Below are experts of layer 9 (counted from 0) of a mixture-of-experts language model. Rows are named router (the router's row for the expert), gate (a neuron's input weights, with its number), up (a neuron's input weights, with its number), down (a neuron's output weights, with its number) and show model dimensions 480-639. Each number is 50 + 10 x the weight over its row's rms, rounded and kept within 0 to 99.
Before each expert's rows: "gets" lists some tokens that make up at least twice as much of what it gets as of all text. This comes from a sample of Wikipedia text that the model never trained on. Tokens count by the router's weight.

# expert 6
gets: "\n", ".", ",", "==", ").", ";"
router:44 57 51 60 51 51 28 55 50 44 55 52 42 45 44 52 44 37 38 52 61 41 53 41 34 57 66 42 38 61 46 44 65 47 44 51 61 47 67 51 38 56 39 42 54 48 54 57 53 64 36 52 42 68 47 58 56 50 54 59 39 34 45 61 43 56 41 46 48 52 51 42 61 56 53 54 40 47 60 52 64 61 58 66 57 46 59 63 52 62 47 63 47 62 28 53 71 42 33 42 49 37 38 56 23 43 45 42 56 43 55 39 50 53 45 57 52 48 54 39 42 62 45 59 45 56 42 50 54 57 48 49 49 61 52 44 48 53 39 56 49 54 63 45 60 44 56 51 42 51 56 46 48 56 47 50 45 36 56 50
gate0:75 68 26 56 58 50 53 58 41 34 39 58 40 56 44 49 46 39 52 46 61 48 71 51 50 46 42 65 51 48 48 57 48 51 24 68 42 47 57 54 64 54 35 51 58 50 57 62 65 56 55 28 43 54 47 49 42 44 42 69 65 53 46 59 50 45 44 36 45 29 49 39 36 53 51 39 46 72 47 58 59 62 46 35 45 48 50 22 39 50 49 53 45 52 62 63 54 40 38 41 49 43 56 49 40 63 36 74 54 56 60 44 51 63 58 63 67 34 43 64 49 39 37 49 48 53 59 46 36 50 41 72 62 49 45 50 60 62 50 32 41 58 61 44 62 48 51 43 42 46 50 51 69 55 52 43 52 61 62 38
up0:58 55 65 46 38 53 49 49 56 61 41 37 35 46 36 67 55 53 52 26 41 55 61 66 47 51 68 57 40 48 52 53 54 68 59 33 61 47 46 43 45 51 38 59 42 28 65 52 38 41 46 45 49 41 41 46 37 62 67 69 43 39 43 56 55 38 29 58 64 44 39 53 50 42 43 52 63 59 62 41 56 50 57 54 41 41 51 42 55 33 58 42 48 50 56 48 47 42 52 44 46 50 39 50 56 58 56 46 27 64 60 51 42 34 30 50 55 31 49 46 27 48 48 49 35 54 60 51 53 57 58 65 49 43 46 53 48 44 39 46 32 58 57 55 48 55 58 40 54 52 57 47 60 41 62 51 69 30 52 52
down0:49 45 30 50 44 49 51 54 60 45 48 60 55 43 45 46 33 50 43 44 36 45 56 52 56 44 45 64 42 43 47 50 47 60 51 62 53 69 42 40 53 44 41 58 51 47 40 50 45 47 55 55 58 51 56 50 49 54 38 57 49 59 62 65 53 45 33 64 56 42 43 57 50 50 52 58 44 31 59 60 41 64 50 59 47 54 56 32 41 60 59 37 29 46 61 55 43 45 31 59 71 58 30 63 55 55 46 52 32 43 42 44 31 68 28 50 56 55 34 57 47 56 30 35 49 41 60 48 45 63 35 53 70 41 75 63 39 39 61 45 49 54 33 38 39 54 62 33 39 55 56 48 46 44 50 60 55 30 38 18
gate1:59 66 53 57 50 41 54 57 59 49 54 57 51 48 51 50 43 54 44 52 57 63 50 50 27 51 48 85 51 58 56 35 67 42 51 49 35 59 47 43 53 46 63 42 45 55 52 43 57 67 61 59 46 49 65 49 42 63 44 46 38 46 54 47 73 49 50 44 49 51 50 59 66 54 46 52 51 47 61 58 60 25 45 47 43 63 50 54 62 57 62 57 42 45 52 28 57 28 49 46 53 48 64 45 52 51 40 53 53 36 42 39 58 51 46 47 72 53 30 55 67 69 56 44 54 48 33 56 45 43 52 44 51 37 52 41 57 56 52 44 39 62 61 50 36 53 41 60 59 48 52 44 42 50 34 25 56 68 36 61
up1:33 53 50 58 48 49 73 37 54 47 49 43 48 67 61 33 45 35 38 29 63 50 43 53 40 49 46 67 53 40 33 65 34 49 55 41 51 56 51 50 66 54 52 64 42 32 59 61 55 47 43 36 48 64 60 59 45 58 65 70 47 60 40 52 49 44 50 49 39 42 49 49 53 71 49 40 52 36 44 37 61 48 69 52 61 57 60 41 51 47 38 53 39 40 44 43 33 60 35 52 43 50 49 52 40 22 50 48 62 59 65 54 51 29 47 49 44 56 40 55 61 65 42 43 55 47 35 49 48 69 42 52 44 42 67 61 60 46 58 68 46 45 53 39 43 62 58 44 56 45 42 54 38 40 48 47 35 45 57 29
down1:53 50 43 29 37 55 38 53 55 39 56 27 59 54 38 44 43 58 55 58 44 62 60 48 64 63 46 40 41 39 40 39 49 47 46 32 42 44 55 64 54 53 56 37 54 50 66 53 60 44 53 46 48 37 52 47 54 75 49 47 38 54 43 53 31 48 37 49 50 61 57 39 41 42 42 67 25 40 50 56 55 62 33 41 45 52 46 60 62 38 49 49 52 41 59 47 49 39 37 50 54 55 49 58 57 48 53 30 60 54 59 39 53 56 45 44 39 34 64 61 49 55 49 52 49 56 57 37 34 51 51 38 33 43 43 61 44 44 56 37 50 56 59 70 55 49 68 68 57 41 41 65 43 53 42 43 43 25 38 61

# expert 2
gets: " and", " to", " a", " is", " or", " was"
router:44 40 53 56 65 47 53 34 44 49 45 47 42 53 66 50 46 46 55 39 46 54 50 51 59 60 40 40 45 65 54 40 41 49 53 59 62 56 43 37 31 50 38 52 49 48 52 51 70 51 48 44 53 54 47 25 46 42 71 59 72 67 41 41 49 49 53 51 48 67 49 63 52 51 60 55 52 48 39 48 64 43 53 38 60 36 57 50 60 56 65 55 55 46 47 48 34 43 64 37 53 64 44 59 62 48 40 46 30 63 47 65 46 45 38 40 35 66 29 69 61 59 55 45 67 48 55 39 46 36 65 47 46 41 42 59 40 43 57 38 27 49 63 47 58 36 66 51 40 42 29 26 39 47 52 34 40 22 50 63
gate0:67 30 61 41 42 24 51 71 38 51 58 60 52 58 46 65 45 69 36 62 66 70 60 52 58 54 46 53 56 44 63 43 57 32 63 59 59 47 50 34 48 39 57 40 51 60 56 64 43 46 47 52 49 66 58 38 41 57 50 53 56 41 43 25 46 52 50 38 53 49 53 45 53 44 50 48 53 48 58 16 46 58 57 52 57 58 44 62 67 59 61 51 38 38 50 51 52 62 58 46 65 44 37 50 54 45 48 36 53 44 45 54 35 51 59 66 26 26 56 30 61 53 33 49 59 55 49 48 60 42 47 75 53 38 51 58 58 50 46 44 49 46 42 56 39 52 49 44 37 45 40 50 52 38 39 68 39 37 25 46
up0:33 56 43 54 67 71 53 38 51 69 41 49 70 57 53 57 53 53 60 42 35 48 50 38 42 40 47 30 32 43 51 43 34 53 42 62 61 64 54 35 46 36 46 38 65 50 49 42 52 46 42 64 66 47 47 38 58 48 52 53 48 60 43 48 53 47 76 47 58 55 39 68 41 56 48 52 36 50 50 45 52 73 40 66 41 45 47 45 39 47 36 58 45 54 53 48 53 27 50 73 45 49 48 60 35 52 38 58 43 62 47 46 50 67 52 46 51 41 50 44 44 44 67 40 43 52 45 53 56 49 45 38 41 60 49 40 62 41 41 50 77 60 55 43 58 42 51 27 54 49 49 63 59 44 54 27 44 49 42 48
down0:47 49 55 55 75 50 49 57 45 52 52 46 56 25 50 20 53 56 48 43 43 47 52 53 51 40 55 53 37 36 68 48 69 70 43 75 48 49 64 52 53 49 29 52 56 44 56 33 55 48 45 56 58 60 53 62 47 53 51 72 58 54 33 58 49 47 43 47 62 26 36 47 53 47 41 55 42 36 36 64 52 35 50 58 59 49 66 41 48 44 40 52 45 39 63 46 38 71 32 40 49 58 49 39 60 73 44 44 54 57 60 42 38 55 67 33 65 53 52 49 46 41 40 31 47 42 27 54 56 45 49 58 57 44 43 69 43 48 51 31 53 49 47 32 55 51 46 58 66 51 68 69 58 46 64 31 54 54 65 66
gate1:52 46 47 38 52 74 61 50 45 58 35 35 62 65 56 54 48 67 43 41 51 54 59 42 63 73 45 51 40 40 91 58 45 55 33 33 59 39 32 39 63 61 60 63 48 36 50 57 55 57 56 29 74 58 48 57 52 56 57 44 41 58 55 46 30 48 51 53 56 48 41 58 48 50 62 67 58 61 45 41 49 78 54 49 39 45 58 44 49 59 39 75 52 65 64 45 37 42 42 52 26 59 66 32 56 38 47 61 66 54 40 62 59 51 43 47 56 49 55 40 51 36 50 41 60 59 39 53 44 63 61 47 60 44 61 60 30 51 55 61 61 58 46 53 39 48 53 49 46 62 42 58 56 54 36 51 61 44 44 52
up1:46 63 52 49 55 49 46 50 56 68 58 62 42 47 41 47 56 52 57 65 47 65 45 37 41 42 52 45 60 62 35 40 47 67 55 31 39 45 59 58 56 49 41 57 56 54 57 55 62 49 54 45 46 60 50 45 32 44 37 53 65 54 44 61 43 52 49 29 44 44 64 48 51 59 34 37 58 47 38 65 35 48 55 51 50 51 62 63 45 56 35 57 53 45 44 45 46 52 47 46 33 40 50 57 45 49 42 37 54 45 31 63 49 50 46 46 45 45 38 45 42 50 50 45 60 66 68 39 32 55 57 48 61 52 60 43 60 60 41 57 43 41 53 51 52 58 55 48 52 58 31 49 47 64 44 56 44 45 31 72
down1:51 58 55 40 43 62 50 48 50 47 56 42 62 65 32 34 48 20 46 54 54 37 51 64 54 48 66 46 54 46 41 53 70 49 34 63 32 55 43 45 24 43 44 23 57 47 51 49 42 60 54 37 43 44 53 61 39 66 47 49 46 55 51 57 52 55 62 49 54 44 54 60 42 58 34 47 62 63 57 58 59 43 69 54 65 46 53 44 68 53 46 26 67 57 46 53 60 42 45 42 33 44 46 63 49 54 40 53 52 46 60 53 45 43 52 60 56 45 41 62 63 40 45 56 58 78 45 48 52 56 57 57 64 59 51 56 60 40 57 53 42 40 53 42 49 55 61 75 50 50 52 63 51 56 65 74 51 50 46 48

# expert 10
gets: "\n", ".", "==", ").", "B", "==="
router:52 59 49 60 50 47 50 40 66 58 50 46 37 32 39 34 43 45 36 56 62 59 45 62 63 46 59 38 47 46 42 45 60 54 54 56 68 39 54 56 56 58 38 33 42 43 41 62 45 62 58 45 69 34 60 59 42 58 46 48 42 37 54 67 53 60 50 56 52 40 51 44 48 60 46 40 50 62 47 40 63 49 56 54 34 55 51 44 42 46 45 47 44 47 49 50 53 49 42 51 44 32 41 64 45 50 38 60 36 40 52 50 32 46 55 53 43 34 68 44 48 51 56 51 54 55 44 46 58 64 57 47 41 62 59 30 51 56 37 46 60 68 51 46 68 54 61 47 52 49 64 46 40 47 45 54 36 50 35 39
gate0:58 51 53 52 47 56 42 33 51 53 52 71 40 43 54 68 66 62 33 51 58 53 46 40 52 50 44 49 66 34 60 62 73 36 61 45 57 62 55 21 57 60 35 47 27 61 56 44 59 48 66 39 44 46 72 49 62 59 40 53 49 51 56 51 47 50 47 45 56 40 61 49 63 53 43 34 57 47 52 60 74 70 45 69 50 37 37 48 46 51 64 58 50 48 58 50 51 44 48 47 31 67 60 46 55 40 44 39 43 35 56 41 49 53 36 42 54 46 49 39 62 40 44 54 62 45 39 56 63 68 46 68 58 40 67 46 44 50 67 52 45 52 44 52 50 35 65 40 44 53 39 54 54 50 46 55 48 51 47 62
up0:43 39 58 50 54 67 48 65 54 58 47 53 52 59 70 45 35 37 48 40 49 39 64 55 50 35 57 60 53 69 46 61 48 38 55 66 39 46 30 48 47 40 48 46 45 37 30 68 48 56 47 54 63 52 44 59 41 46 82 43 66 57 45 72 46 48 34 55 45 42 56 53 72 54 52 47 41 47 39 61 39 54 44 38 52 50 58 49 59 67 51 35 57 46 53 59 46 44 60 47 47 36 42 50 56 44 49 38 34 52 53 52 53 30 53 49 54 55 64 70 60 57 47 48 27 44 57 45 58 39 46 42 52 33 55 54 60 41 42 50 52 33 70 49 72 66 36 66 41 50 53 67 34 45 43 61 54 52 59 59
down0:28 48 48 61 66 59 43 58 59 46 58 57 45 46 71 60 64 47 60 35 50 27 47 41 49 54 63 47 42 35 46 49 48 36 73 53 49 41 44 54 50 45 49 57 57 58 30 51 41 58 46 32 76 60 41 43 55 46 41 53 39 45 49 44 43 50 46 51 59 44 44 74 41 52 66 45 48 38 48 67 65 27 39 38 59 56 55 49 52 53 61 58 53 39 41 53 45 30 47 43 46 27 53 59 46 47 54 53 41 63 30 74 38 52 41 44 44 40 58 47 50 50 41 49 69 68 48 48 59 56 51 38 54 44 40 55 30 49 50 64 76 60 66 50 41 76 55 53 45 59 47 56 50 30 44 38 33 43 33 49
gate1:32 67 56 50 47 71 34 42 44 46 61 52 58 43 41 29 60 44 48 45 54 44 56 52 50 53 41 56 56 40 44 48 47 36 28 55 45 57 56 47 44 59 51 47 34 55 51 46 65 59 63 69 57 42 59 57 45 35 40 63 55 54 60 64 52 35 51 28 52 40 47 45 52 50 43 46 45 49 45 33 40 52 44 66 52 47 42 67 40 49 44 40 60 53 48 58 50 47 40 54 48 61 46 53 62 64 52 44 55 55 66 56 37 51 46 54 36 43 38 70 55 48 48 49 53 35 54 57 45 70 39 54 43 63 66 43 42 36 43 49 49 37 46 47 50 51 53 57 52 62 63 34 51 68 53 45 69 54 36 43
up1:53 60 51 59 54 47 53 44 62 46 39 39 36 64 66 32 39 56 53 36 60 43 76 44 40 45 49 67 59 58 66 58 61 56 61 49 63 66 37 48 47 40 54 59 40 62 50 62 60 55 50 48 52 49 50 46 64 60 48 51 55 55 51 55 51 43 62 43 55 32 55 51 46 39 55 55 55 50 37 34 62 60 41 58 30 48 53 44 50 66 44 55 51 62 41 28 47 69 51 59 57 20 60 56 51 47 52 32 55 59 54 43 54 36 48 50 51 53 72 38 51 52 36 46 35 54 33 42 60 54 35 58 50 50 56 58 51 59 56 45 23 34 43 50 43 59 50 56 43 30 52 39 57 50 49 58 53 59 57 53
down1:45 62 31 50 53 44 63 62 54 36 54 50 47 56 56 37 52 63 46 43 53 42 62 49 21 39 56 52 55 51 50 44 52 44 42 56 42 45 55 44 71 40 58 40 47 62 53 47 43 55 64 49 46 33 38 60 51 60 43 48 68 50 58 46 60 37 53 35 39 50 52 63 48 41 51 51 39 51 42 12 46 62 40 58 52 47 54 39 43 59 58 52 40 55 74 41 48 35 45 65 45 46 50 51 61 44 53 42 40 50 52 35 50 64 56 44 49 50 56 58 47 56 37 45 51 47 48 50 25 35 31 43 49 39 47 53 56 75 68 62 51 40 31 47 52 35 55 51 39 36 51 43 40 58 51 59 41 57 58 40